config.toml
experts_per_token = 2
moe_layers = [0, 1, 2, 3, 4, 5, 6, 7, 8, 9, 10, 11, 12, 13, 14, 15, 16, 17, 18, 19]
balance_loss = 0.00281
init_std_router = 0.0216
num_key_value_heads = 1
tie_word_embeddings = false
init_std_down = 0.0
warmup_steps = 200
decay_fraction = 1.0
max_steps = 3356
Below are experts of layer 6 (counted from 0) of a mixture-of-experts language model. Rows are named router (the router's row for the expert), gate (a neuron's input weights, with its number), up (a neuron's input weights, with its number), down (a neuron's output weights, with its number) and show model dimensions 64-127. Each number is 128 + 24 x the weight over its row's rms, rounded and kept within 0 to 255. Numbers have three digits each.
Before each expert's rows: a language model's description of what the expert responds to. This comes from a sample of Wikipedia text that the model never trained on.

# expert 12
Description: Line breaks. Line-break tokens ending list items, table rows and paragraphs, plus heading markers ==, ===, especially before new sections or table rows.
router:147133139177142094098152144130114162101102133128140166123122098114088152162154130112147144160090137166129116124126122107118165142074176142135138144106124124103147116142128138127152102146150163
gate0:138139132092133146125111126137114111124102104140113104089128148099147126106112139090138104131126097155125125149132124124114118118087140100142126130132108102172114141156106100088135123114111137
up0:123102132138137108106162099111118151126154153117153154151118094155089126114165124157118144104115134102104111103115138134128153139159094125143131118117149163076133124101132144171117119136119114
down0:153152163138120138161115120185107131135143153114128098146123122125103113128125153111152107154142139158144105137147148123114130107112161141163128136113143106162139167172170089089066184103105129
gate1:126132107087133092127123138115142089076117184117151181116119147088131112108126082089099102120127195117103133114132120144149118113094161149101129148145116107178148115136127139120142110158131167
up1:103103121151167148145120129082124131169161118149141144121123153140094140157107160150120140116119074132117114128129130132109124129133052128128080097127140133135077129152121140149108121155113109
down1:119100117103141169144124120142154152148090159091152140103095129106107140105180141138103127126152171147164110127151137127123119079122137169162146160130087129147139155109147129123144145126174148
gate2:103106130099088132153158123142077097163164132082136113113137105163114135107099075104144133166153104126135140106112105141104129128119158089108107125093158100103164103116125105133179154189104125
up2:153137111131163123102155122166150095124096113150097128159112142099120140162104128153095150110108136114086135137153127122137122137145094147131130167154128108174141127159144153153116103120138089
down2:106074108093122143146137122163109144128166110092109116167113135155110131137142135126146117114151146112095133118096134091124101156145121133143140149173104141121109084130117126132147117093106106
gate3:115107125135097132106106158112124129096128145100095138156120131118135161145084179154113141171146093139147142129061122131130120148139183159107118126134141141122075077136138123105114124110078163
up3:105086119148107146128134147112124125093110118132135110172116134103119143127097174154136140155145115151127136059070153131119130146134178166139119148154138147176084087105154119129106136082124169
down3:139160155135116165154147143114147119115125135145087151097147144130136080120138106098120156106090153093152071147153107140115112119141050139116115114093125095143122179137117096125094096153130099
gate4:082154123100126135114101074137127125114108144081149132138127141131130142136155143142101119134117082135149108150105125081128100097144100144127157178116121139122051117136100191141131116106177143
up4:126109145093138127140115108124140108123098124132115124166125142126113148133133131119111152118078128130142123140108143092103095104164102140145177112112168165106114140108103170098152142137155135
down4:089144099124126139120131114136136138141146152145102137139156127157104156164109129113128136091121118143106113155134146095132128127156147140136140140119136119136177108112116110121132122116128174
gate5:098134152139148134134145138120110145088127144148101094132117118148179079117132113122131106157098125114114106165167129092069159146123084144172095119094076110113155143132117125111120154107148120
up5:130106112096095076144095122111142120165117140093153167132173146139073170163132106148116125104167123177137129115107120165172093076121152111092156140159167130156104119112123130091148128125142126
down5:084130098105144158147088108086173139096130148103092116150122108112153128108110137117139136121101112150081126112153124115084095117122113129130136076083139161124092124112158154096181138180089101
gate6:099094146139112158127126084111124130176135138181136135152106112126134123091139144119144109083155125126111117126105123117099135101155130090148103139143138122111105119082121137114131127129135117
up6:136153121142132115143142145081133124180090115130122156102115143164134171141107116123147136108145100151194161133178108083141110133152150093140098143118097080147117109148155144136116133133153163
down6:168149105094103131115118130131157127089177149131144111155183148081147122094167139157122139139154150179086106175135137129076179127116116116100145130114110160154153179153146136154158156134122131
gate7:117113137162170108129124138108106111132081152117173127064113098105099109118146104129094147134127157107127159177139153109123100150127163143135158129163104145112130168139106122095130120147113164
up7:124119156168104150124142101113109083103093134157163100133146112104112130108145117108123126150101167121129119106106135124137118092093142095153162134164106122103138112165153125084129184121139134
down7:110128139129103158072101118096164137146149145133109119141145112135135119145135136108150093090132144168160118121175111105151114097101146114164159113124166145140145120168088114102128152065116149
gate8:115127120101106168127115136131145119149144147138167132176171109144134159127121130159170101086108110150130094137155137159158128149117144113140138170118118139114107122132103154136120091134159132
up8:091101118183133136128093141138135117142123139118146112139160115145108095167133085163132115109109094141115099088118122131110110113123163122158122156122128130141085122156120108132110128096173124
down8:144155092100123113155147088098107106132105136108119103134115093145103150160152136123131119112128128126167140143147082109132090129134110112127109136095103129117121091122159138122122106147108156
gate9:147121158112161144124136109134109108164106104122116129150100107123145133145120169112104155155140108125107132145137127147110125167120056111128068187113110105141077139159103159096102093130114117
up9:134167124147157167144123114165076145126109095115122144121123067140139136154148141161122153159141115104132159135170171112145139112090124128137137133084092143108115166171162115149137116168135138
down9:134166144117142134135103117109111134173122136130106110104134051125135121151152125185082150111130159126104125103125150153155147121137140121099116114104125107142113134141154125153109112093093106

# expert 32
Description: Table and heading markup. Wiki table pipes, divider rows, and == heading markers, plus section-title words like History, Career, List right after the markers.
router:131143126108142122141153153125113139115116127095138111101096140147126148104160132131128107149142129180152107163127111076091123114110140120150122123144130120111139113127144164136152129146052186
gate0:134129138107124147098125093126153122126140131101099109115098152141134135131105104150174130095120127169161147127091075075142140122100071121104136144165108141107184131132148149115149120154112150
up0:152173106124119130114109096110157124131159144066139104127078173115133100129126124101142151108127169184145134134115139074149132116087111149142115133139122125108195145155127158124138108165130158
down0:106090133132113130128113119156114128132110181080107107116089124125123161112125148117122126164134119134121147125156119149168120136083130141136167135115123135117108113149152138123135092089129094
gate1:099129111136149135111140137104114118127110087140171082129154135087092121053139139097143089147117151095131114092144109097147115113103133169090090145122123124146088097142113113141087131156129146
up1:109101118135149124121157133114147181145155132094153134154126094097126105077125121082114126114151167080100104115104162125175086102102114127169109122109135146143109100128132131166138164157107096
down1:131157101113152120110174125099148095128124092172130128148163130127203110122109087154138157128143119147153114106174089078172130175176122147144064113155122156151131132144100123148117087093132140
gate2:127102147120137137131193124132107144149154110083178156126147119119121186132112118125123138123136126148082107110121177117120146112136120168159135146140118101173163114114198116129074147103121106
up2:088128117142136135106176139141146131149135114083158142130168141091146165147104126114176142075127145169102138125111164126113134102123111195141121128101101124123133132095165121127081126114109130
down2:104141126132110078119153113126095105175119145103127112119124119085131109121130132091125129158113148126109153099130129151097152089173116095107094168109090133104078128114147101120104131101138130
gate3:121088126147136100139080123175122085114156148134074101137094152121063103128116169129136101139159094165148106153135101159106082139127115118169155163125101122094152155142128139132106079158102106
up3:083119108121142124086142127113090093137147132140113136136112173125052127136096144162138142134118135129162091070114129097140070170143154145077121123125144148146146090162114134136109105119120095
down3:084100103155140118123114123137122127133116171129117150111126162128089120128104108126102078103163098137161154138143129153094125104113186136136121156122155131118158121170109110159134126109106105
gate4:152135173111167143146085155138074135161163141152110150147114134140141131098120130188086098096118124141149143119128116126132077133101130113099086092109194095123130114129163108103109102117118121
up4:136142170105124116090144111125142078103118076157101154173140098133088131127144087144122111137149120129117131121091120075125098116124164109132114150069109089158115114144115096129129150082166162
down4:093146157118111186120156144168113106139150162110104162167120136126146101161145074132102157128092142175157103140082136142129153132102131161130115130104093117152052096115131123162118128126111177
gate5:135132119130154114114132115108124131113141129129114089109142172107127131135118106134134106106140148064164082117151140148113144090115087100132163117152143139130156148141108117130117097137146131
up5:106136168143110166166102127131141159164099117140137136138148113115116115105114082120149115171108105137111158102158157140125105191113134149132144176104161108118119127092141136101174129133126142
down5:168134069109117079124130148110111140117136149098102091167138118080123156089142093072129131114092120077078129141144140128112104115139138140116126130104104089175100144106105113093164090092112103
gate6:086127113141124140134112111143139152107158160112125132125160129096158112123149141113107147163159144137099101160144109123152147144159178117132143105110097149084127160110106144146158107155134151
up6:094096140099127078124141126135093165151132105129129127135117140114090115107119075108108117114107143146101097123138132096161105082196122097134112096123134142103107116142089131129151118138091090
down6:136108132147097115144146159158109113130103151145116083102123079103160164112078155134099105117128116131127167105125110132152121085112151124136124098151126103134166163153126139140100126185092133
gate7:138157097107106088120120181123135111111084107103138117126135171101160092165129104161138103115161129142122144157125140122163136098081082134133134106136122157101168116105138160138107118140069141
up7:118125119084122096100160163117135100105115154077132158145119160081164102136122106165133109131132118168156142182109127140173153092099125101090125128144136131121167095088137140141141103148113151
down7:103166105124133114120103102124107108116097124140108122102167122137120105104108140060147117154153094145103116130087134126128141193103169132141084146111115154122104109124125113115105154094106097
gate8:108127146126124111095138099134138118108129112144141119137124123180157097070141128169126107134148164111124120088123155128095102107145109104136125139116146131167093120141135154139138157149136159
up8:118141171157103132086073121154116127141097132113124161106111179143138110081121117155129133128162126125138131134134105111120119126142151109126091140118149141105097174102116116147178164103126166
down8:088114100099140117147156139110128114112110153118140169150125096147172148099132143105126142158134102094138114157153122082152122092146090109115176108115134144153126146120142132152127106181157161
gate9:124099126085136139112123162131188122168122108119119120136092100135093117149138084121176167123074129150094120127070109115150110119130124123111130125124111129143160097081098171133129126132129161
up9:130121101109143118096162143106182126144106115156138115089094103149121127136103085100140114150129141130157113124146141137172119146113144111144165118096117091121144130129123094127154110096138144
down9:155109101095109096140161091138086170114147138122112092140122133110111143129136137174089132136132116156139116142129162136120108178128109097136138088136117137151168143113125113105170117126169155

# expert 55
Description: Name-initial capital pieces. First pieces of capitalized names and words like La, Li, Al, Jo, John, Pro, and the "li" piece inside Lilia, solidarity.
router:147143117126168115141132117136116162130100149060136114121142109114119131152150161139143134141102127129121122150116126130133137073112164084177118150149139089101181083115120165117147098155119133
gate0:129134169112143121154133116121146110146112103094174154113085110110110092137145149149115153124133113149097132126156161120148143075082212122107123091106112146125119113110123156119161162109107080
up0:121139102151120139144088128109153117106107167135106112136128118110138124122102133110142112118088146103151131094113147133146146152158127106075148135152086104165117094122112132105118119151121159
down0:097149133140125100130133118155126118083120134164124173121136184137124142119152133153178110146108097131121151102120052172105116142116116119114123143165140118070133105153186113143148122118109144
gate1:093104117127134093112129102151137110100139167127160092142114112107102163142164114175122176128137144127104096121150106114122123192127089104120132112118089131143126153100093149108162096156097071
up1:167137149132102153145163126120129134118133109135143105117146125154105092122117129149150132141132141126137172154096172168104146092123129113118123149075162101124140118130121095109099162096123159
down1:113101154148152118147163111132119131143095112152105108104105116149074169153113120119148116146136139100104129107117117109099138109113085143112126123080123114118120139111121162129077119146106132
gate2:121124117129188096101106145140144132098070148169113160134100130124107117120091142126146100137163096094086134129158139163129151101113142145139120165139119126136123110130119117135163114108149154
up2:122108098077108104135164101098123108141155194171085107135093110130106109133154136128161127143113092134111142133118105159122101140124083109135112097107149119123079145136124141119120176140069104
down2:126109148141134135113138140163125111183132104136118135143147146124118151075122102128117114134132168110117125175167104144123098132089115129140124110090126127125140055107102148157107095133128130
gate3:148110167136098148136125113112117126128114113128150144187126110137122102074161124147104105136114127142110087153157126099108128150100136124145129111115082108164147148130152166118104121071114105
up3:124148095093135148099125137123120156114144125117133114135149157128160132116156164127145112136131112139121139175176117157103116128102156124112105119119155153087109132130142100166135132177112159
down3:129108206135091124149159086112173142140128168120125151102104109116176136146091165095135145107121132152150141109153138150135160157102121123156119111138151120117123134122125100133137098102125153
gate4:178131172117176152130119099149102157113141090140153142136128074146131116148095113141141147110120132100132147122154167102122136129180113103106117139154096146114149120103078173090150156163105116
up4:071116109147104083132153100123107074151095135154123076145106120123129183145124127169144113142145129132169127129158113116156137082106149141164114115104182093101096129170142073152152103135149136
down4:173146125109125147092080119142107096138092138118147137121138105130119112121139125117082118093144069129147088135152106121108135147104165093153153142116113120155106142103072132093141167142147109
gate5:132132154115112090138124093124140135132125141139105087163174142191172071102081146128119121174093128169121142138104136125126138092119169096151106131159133141099113092114128118127150091135128150
up5:119137149130182138100162143133103122136135117107117163080097122137104135141172095128147124139148178133146134152153142144146113154146106172132152149107152104134128134148141159124126128083131099
down5:105120119129104112150152193166117124110142135128128163141153082140110142163112111121099152145163122137156136116110147119115105119167148122104121133129136124155160083146132167093160120099164138
gate6:115125085122129135099111139133136094118123089115107138091124126109143106126151145130110124120103104180132148130128122105190155079111131111128105109156128136137154164122153170141120136126073122
up6:129136107156122156162104179158122118106109136132118121117136120148213102138120183127105111109104120162130113131101131093153104089109111108162153109144148136162098150108110126158178136115101150
down6:114080092136155193110120103106175134131113122106116135131115132175133111116152157131112112169134140120138100107115096103149119144136143141122096113129108137125102115091114106105157151131104111
gate7:129105085155138145109136194154113143165148132105137083145173160119125140121124117111124148146114142144151098099117097150128129137148125086132097129123114110095171108128094140139134120152134127
up7:140139135091116118179206117124118158129126119125159141126087110153132139163138103115134118085148166115114163154149133061159166147114111149166110125130137153130094100090101093130112120155138134
down7:154123147137106082139118137138140152140137138125158151130126168147126112109127142140110140170106107152160091161149145118166125169103128105145152133140083121145142128157150140113102150159165141
gate8:088105118100168140147136152095161152111097129141132105127128170113133148125120138117102122148125150125144140088135109121061122144070089121151132129116170134110094161154150128124130093146145135
up8:148127143107113129110160163123138129104145107162120122116140146153112112110083155121129117131175138112107102092134091147119141111120095165128172189143115115109179119160124116118085128146120110
down8:108109179140165105139143115165147132134124109138130147131137116116127097067105113080116123150147092078162140070132127149146151118149139154123115148126096111105095155158085115160135139147169068
gate9:122104137123155061144114125143108100135116121102128098136161114152124132118187113117087148173078123108127145129118100080121119061121138073105139163116117138115137115118088132109140148140093163
up9:113128139129120157138131126166142096076152106097131131145072148136133131132103154126169125151151153114109101167124149104072137125157139123152149124172101144123116123113107143129113165129131136
down9:085143148105139113130090152146068173132126099156148134111153138150112124151107137163135145098123130120057076117099163141142136176096147167165132144132105157122134094163120171122160124154141116

# expert 47
Description: Small digits in tables. Single digits and small counts in tables, scorelines and statistics, such as 2–1, Clay (2–3), apps 2, or 1,170.
router:152123142114124096133143170090127165126091145111141128104086104110104128159148140131134083171087158162119096141138090143086109137098120105138147150144163135134142149111130159128149141144088112
gate0:117117127139149099150121120092146116150071116128156140149126138121121121142138137111113170139156142097140108120125090136127127120144136112111143151126132117132119161107153157104107120120123119
up0:165112118105132120146125113127131075111129118108163111131147161123096178126104132094143145134150107156113129135136127123119121120154105166123131127138071137144157101161181130116130134128098153
down0:133143159174144101105130117159131112144097192140108140136146119109163095111133142119108097107126109145119157136140124142098144148092121088167161181109142155142150107113138143085086112110116111
gate1:118090102097149112130150148146104104131162137127149114136128084142135124109162103142098152143137118097121138135170122104146128096149126139132134128124122136135144156133172129102161120119100111
up1:118159126149104131150109160087158141114074123143107140085100147093111123150101135174174138104121138112114099135152119116093118133102168099110146130131124155101108140129041092108099138122152110
down1:131130120155098116141157094128123147105105128122135094165140119128141131150095104137130113149097110143101137143095098147131152128164176146128135148152127119127111083114128155117130165129191135
gate2:154113120117133076151117133116183129135106143108170088123127131152154091123076132122115158139115160123098158121124129121107135158114152118113146111157171141190092134100113142171114153174126101
up2:146153117119125070148092153106135126116123140133142094162118146120169109122111135109096132132100129102111137116115126126103140156122147137128143141161163142179081112111094148094112138140093112
down2:155138132142127154151129112132137131141148122151155161089116167118157126159157113146090089135152152159119132111142114126190128131095183102113088155162181167141120147117144143151105158101129137
gate3:134135167087136118142112119108126157126115144144125110099128140128136142090129113111124171136118147134094100197152144112150115151193143104127113116166112096143066127120102148164134170102133190
up3:096095138147141059125116134110095100101089132171088118150120109138119158088137154106166111166114168148141097129158132129109138113186102087138126134148103115117112130154104144114085094130102160
down3:087139156134117117086134153132102140095159133163094181101120113138066100106151144117131134098153152104145175123108098096131145115130093095122139123151165103117158113152137123111123095132113112
gate4:152125089097133122161145177101103072125146102139134123155108148120143091146167142102122123140123131109141122062161116147134162165157110097170110125113144134118116161081103134151127161108126087
up4:154106115108135075113134136150130122158144158148134185132129079135115104123085140142102134088101147137112120111078125113109120118101151129112147146143081128168157154118147108134170106132148095
down4:129103087112164135120139129143115104094131132154115111100137137100141188129149099125123146125123151120118115160121135114140088096160160148120120102087121115132124160132093123093133164121110158
gate5:155123122152133139142079149119082092091142099100147111066136152124175117135134138123109142112179146144135109113109125100138175148142177136120115138083143146143125158130109089144113140147131147
up5:137143132159156132164104135112127141094133144135145109072173129143128129109115136096105120141101084120118096075106160115118156127143120125116112115100104149139088159093142106130123123147174156
down5:117102127116130090148162109119091119154136185184114146170083145117134120107112084116162146137127116158110108125130175128104128128140148148161130144134157096159151100098134154104200127109107093
gate6:146172122106155142165131078098131138169161128102172094135089115161149178160114086113121144135129127076123121118154128164122120147146102130156122106137134163156127109145120112133120129137148160
up6:151148121127154163183118153097157166138119128118132138150105102134159155172072101136094154154130124142127156162137135131129090139108135116137125122135120124187131161139147113121147174112117150
down6:081117129092132140109098132101117090106122164107124117159144145123100113129136117144106105113131095121116129147135167116118120167097176146129105177122111133191099122121135130143100167123117105
gate7:127119106111152128110152089089132122119164130128096098101134109128171150133165158112101148118103141142119101128092123173148145146137111145101081125134094098088140148100160120113123075150104134
up7:108116173168103093129148145158105136112152171107137174146145124131118127123112109127159128146148128153171143121127182070094105097103128107153151169098151111130139145130071085145167121125103103
down7:143100095141135140171132132164114139160100129122143105162146116156148140161154136086113121131102093148124129141112121139126169154144107155114160130148141157149148137126117151144106132127114162
gate8:113135125143094072152110123130068153137142138150143122131111130136142115147089114118148102148123173129115121116128138142156143166134141126135078106154142120157130101107115129154131146129129126
up8:104132125172123134104106145134091156155146141163125156104086143138124097151124102138110146120113150106105138119139138154132149151089111137175084120163155115127115109131125136141169170117135142
down8:154163122124083139123119112133104134120159144154092094147154153090111152108126099092099122119146075130110119116105078096120096154128160140101123123134140108108121171156089103144080116137147112
gate9:110093127187108106111113173093093155121101167177139148158086139141079160120133151101157123126111131073121101092137101129112138127105108153068135100113132137125146123097135112127093149131122095
up9:111143157177120129126074123111138140138130130124096100140169147146140128158114138139170143152152121109120145150145067106090149086165145124112132089173155147148146098110150117104182134151121098
down9:141100147118127171139149127142147115102133117123136122133136148116173150079113106163105112146113140088092101135155147158127107154134092111094118113147137126116151094120141146187111130134130137

# expert 15
Description: Mid-word syllable pieces. Inner syllable pieces such as and, ne, im, air in standard, pandemic, spontaneous, Land; also word starts like Air, Sea, trans, train.
router:150141152124165093077134124146110169109120110085156183079104113123129124134156132170116077134114157107127123151138091136094110114107139141166119144128161096101129151119146119104137156147140158
gate0:124085109146126119095143129122124169121142123129123105134129159136128105113098096121127119128129121113088094127171077084118096119104105156187100116167147091112115110181143128199115089149113172
up0:098169128101108118114155147112132096144132084162095143124156158117097132106152123119148143154099156087111139091171130120157170128101112105082114133120134073143108122132108161154126090120117154
down0:097083117142110174110140126107118128152135118132115138121140121095091116157131117084050141150181141163138148104156130146125172106148110124144138143160076140123119104167129135160124142107163191
gate1:140177123121071138105116150095123101117121130127097140119079133140126119128131114104108104173154126096117099128115107138139129156053143149147100110126153110103167117141105098106117112112102116
up1:160119129137151151074142133103145137133107104141111134124122134145112084140164125159120115135121163106128114102138143119117109108185143101178104147123103107145090160147164149157141114109197124
down1:134155143130146146118144157162158138100122103147171118116153101122186109096162112151099120109124100080152160094139147094132152161122144156134097136104164107124111121140119150151190130177117108
gate2:103102093159115076074108134113130140117178072099133147069147186122143112154141135119088133153134165127132093099131130143119145121142139139121120095105124130124133162116111107152149177113134140
up2:118146118110124116158122127142168139133083163124065107070118124133167136173125155143145107135083123162121140100095111097144155145140110172134145126146150163114125102130168148134176098118140154
down2:129089162132174118115099153104107123143113101114119133123103167136145139145110141101116103068122151137093126107126114148110125098142109140105148110133136114136145096123147142096133144128164125
gate3:122147160144161119118176091120073136121097151127120113122161115107134108159147121111084105123166114144109135148150152119144098160082109151146178114068137123105130145146178158185119106153109139
up3:112146126165131109132123102100156137145156113143103166115118172073129130153146140109129101113156115108094167115180142077095150127158150124122161106152135083126101132137109131082143113111115095
down3:131128127105163114165112106168115154131141114178127121142095120127158142146125173134184117124132105149123134152137116121100092113136110097062131115111149142129113131132104141111143152149105113
gate4:143158146133152108132120070104130149150074153121141146088120101121158099091144116148118139160132146143174113161116135133146115154170115147152103123127113124115091203158110116121151097162132112
up4:145144123133149108112152085150121152101110156134108126186135130123137115159146140148115164101097138116122148089127096146175098185161134163129117115129135116132145153116094135047107109119105129
down4:141096154158099118120105123103156128096169103122143196111111074137093126099141124096137140129089119120128153099089131167162147163167159114134113136114144098153113138100122145135148143130148109
gate5:118104120151152092148138106104092127107118153110139141083138121129109111141157161133106106104127116127117157160137136138167125127127141108147146063144063129126166151114130134122145099134150190
up5:134126114157105151123128081130109095123089119163117097130096105150119127160164150140091137127142136120101110154127132123130132128070132116130098066127133131101126132139151155132159117094132139
down5:071125110108124132089148133108106149166152177076140100157139115133070153117168126140128116087092139137117163165139125071168173135142146131135124129141142098144127116167139078090129093116108125
gate6:110137114132135176109105133128120148137136146096177115096175134116125171147155153152085147124090133143157084160107080128131101129149109142168119112118139127097138164118087141104160143162099162
up6:097108118139127119080102129158089123177115156117168125112159148099104143104133126092097100102100100108155102099117099155188078132110139130147125114104147114145127160102118108140097147114120189
down6:112094145171124107139098193113127153130085120168087177150118133140105122116105134106121123128124103072168132162133173142078137099125109160114120128088129158130132100129125118103114177113133097
gate7:114174127139154094104146089160108094113162109148143118106126166107163114165120131155115105113115140102155098166154123133121109157124143162160138113151133108105157144118148074131150165120141139
up7:147118140143121089134140111143164106127169098102131118154140109125139148186153105121112122146109124121116120123131108075141160063099122109160106113140126122173106146160172174146123116150128156
down7:146104149122136138103138129109130116160156142133097147114130125124128144122152099110151135098164107117158192133161112087137084170107103148110113135073164126138139110089121111105140108145128137
gate8:114126188083128100163133099163096124129134140114111159124119095134156132123105141143116157119101141148132114116135154172136143185124126077123133134118124109103104150149123123122197123190179130
up8:168109097141087156112127193112160103132124116134126141147156158137140107146158109116124123150161111132109145132156090126128116116152124158095114120104132157142152109110142091119097114122093123
down8:145136157129138117167109135111145120095097132119104132151151096111137162101120169187154103146195101127088133183146132146070135124145134084138115128164085158146115097126106095084154113148089138
gate9:128156100090136175128126088112139123140144153139158153142150106164158154129148146144121140156145152153080108117148076114143126103120139105147126144161075058096153116094151112104156141144135140
up9:150131091107100102110135074123120140115149108133166113135181136154123171106129139161137139138143140162124111096137091148120142133129169147096128095131112086091105089127178104126118115150149144
down9:120163120148096149126150124091107146136188131184137108133116112086112162129140162161110107149123124121147126127164132153092173116136147167123169129127142145134129133159124073144101132120094111

# expert 6
Description: Mid-word ri and u. Word-internal pieces ri and u inside common words and names (Originally, substituents, valuable, Plymouth, cricket), plus capital W and R starts.
router:150157151122166128146156130099077168057086118091104097156089107136127119153158165145154112180070115173130083150144137151121101105123138135124156151142131111140144122125158145105136096141113134
gate0:164194118107124151095166165107155091093133167097130160172089140130118108113088147140121108155102132169154133138160143156090124146113092119100149150140101123131127068116081148081113158125162130
up0:143147101125138095100152137103131140115160132087099117197126139114126129099143162165136118140134096140150117139141141145110082132112115120132103157148115080096136093210148149123117115132141151
down0:132182072129112119082126145151093123180141125132156171110163150066151165124111132121093140119183144124109152108145111156129158113146114166118133163098131126156119094088128101111105153127123094
gate1:122150174084179104080076107121135116124092139116138117152107097147144155077124154130133104153122115120144114152082165151104124126115156105140145130113119100123098154160133111140099101154146094
up1:129134095123112169137162110128142151165118118136117145133131109144138126100115139123129102125147129118151109147164093150143120139099111119123121140100111120106152128142099114141128135156073144
down1:113157121157128141077091122147100139110153136163153084165148136085143170123112119160139146113130074129153151118185118128153137114138151119118142123126102126102121107157166153146143083156126093
gate2:089107124133114114087138135094134117132163059090113135119160098139120134140134146153126107110090136128123096139149104138122130099102096152110077107122148108095110143140165168137109123117155079
up2:119166158073114080132090118090126101150129089085137141109146124134146118136100111111123105106101116141160161096157089152144178133102113105101097075115154116128065086113173144148133105098189122
down2:138106133080119121140113106097132098112151107100126118136095152064148103133125128130131171135139167134099158111143124140104116116159129150127147153113111132132105133166173128193108079119129165
gate3:165156125158134148158098134113174139124138120090165148118180129092149102143134138118141123162126140087169108164134094115164141107133140132195157065109116120148153135135129107153148085131127143
up3:136192161125137199124123112093090119060105121117143133114116134117118113148129106117133096124126147124160125156137094125141119075121181120198181118133112148148153123100131104125141095127143155
down3:144124118102159154104128137085089115150160113120117102154060144103144089135136111136134107156149122099106100125124107183127127168133133109119122144131121120139161146107165134154115070108138126
gate4:142155143113084137174181077085117157082117133131121129132141157133121128103166164131185099095059134146143144137113157110131113120114127162114153132133126160126130094090142117137158110107117175
up4:147166152093108121152166120104112141092116153093108139148144137170124143130127169119162090099119089116149102125133149135160118124114145131111120101141111094129109128127122146195134139105131179
down4:097124154111129155127157151142083133157132138142149075153145144165150107114165109155135141138105167122082158084145125153127142099103122150103154082139115158148155096126113128105125124130157104
gate5:109156164150146168104143109125119169108152130184181090134133117138148123133131163188117148160100130130133096114128104143128105117133153137146158107137089113144105159156126128113112116170171143
up5:109174107140113141150137092115136138124112132146130151068132126105145147119123117120133144106101098073100104111182087088140140135163111137068109118122126109117133171143125114135115163140166103
down5:136131139118112097149142154105145136080178157117109123113114172124151120116112111108107146141112089108136167121131119125135133158181155134140104139107118152128144103140144136128158123149134101
gate6:127142107176127139140139123148149126153099116128136113151132131132098113091110169136154108139116153140133139151113138167114147134127118150168139125138145157103051124100190126147148101104091122
up6:129118161160153099124119101107105113152125157113146186123133145129112150148120104109075102131147128114139137109083165121129127125153132090134155165131135137097152141123110123110119123133080102
down6:133111119120155102128144121103155138138113120143107140122124136134145081100149128135134094132106111134112115105139149143135106148137168163117155110149105106150136149143109137172188149161070082
gate7:111106103095117127156136108134075116115130082110134124099163104117135121129148118115147129134089102100134117130113099120129137079175118135146155161158145102111117137106154115139095102130131140
up7:147146144140147091129139144158144134152111155143129130114133178122147117155129131098080125142175124149127149131132179116108078145102127128146099146117122187119138112156135146123164116126152128
down7:142136150134133131105133131088114109148169143133081174139097115170154114143189129163162105128143131088093120099110111127130134110144140131146142138104126156089122123162115081089131102139101142
gate8:172110172117139152112080137105123192141092096112167115154139142137092132115114116114140123140135057123158112116101154126177133136137117111129145144126172120136092114163125073129130136104100148
up8:150130157154113134165088147106109153117143130138155118151113125170144103121138187127106130141145116143130138092127190090134112136133098163156113143148149127092105119135168103168133101129115141
down8:126098143075114163119101130171128157169123171129143127149113145137159137121131106102169104123110092144148127117126157109118103178121139177124111123136140132086170110120124105108120117115135171
gate9:143141116115117167103161133096133121177160087110113138150118123133115116091117134129102103146145149116113108121138134134138097145107092087156115134102097068132117122165130110127121127104180122
up9:150151115148135187116134078141139171125151154151144142177093099071140131153151174071159127157105127157133128153116105079134102138123148116128144161164115089115147157145169112149119124103124096
down9:152108135127148152115165102138108148160141144136159148175186151133144144091186126125129117142103154124175132132092138130142136127116123136133133098135123148093134174139115132092120116125119124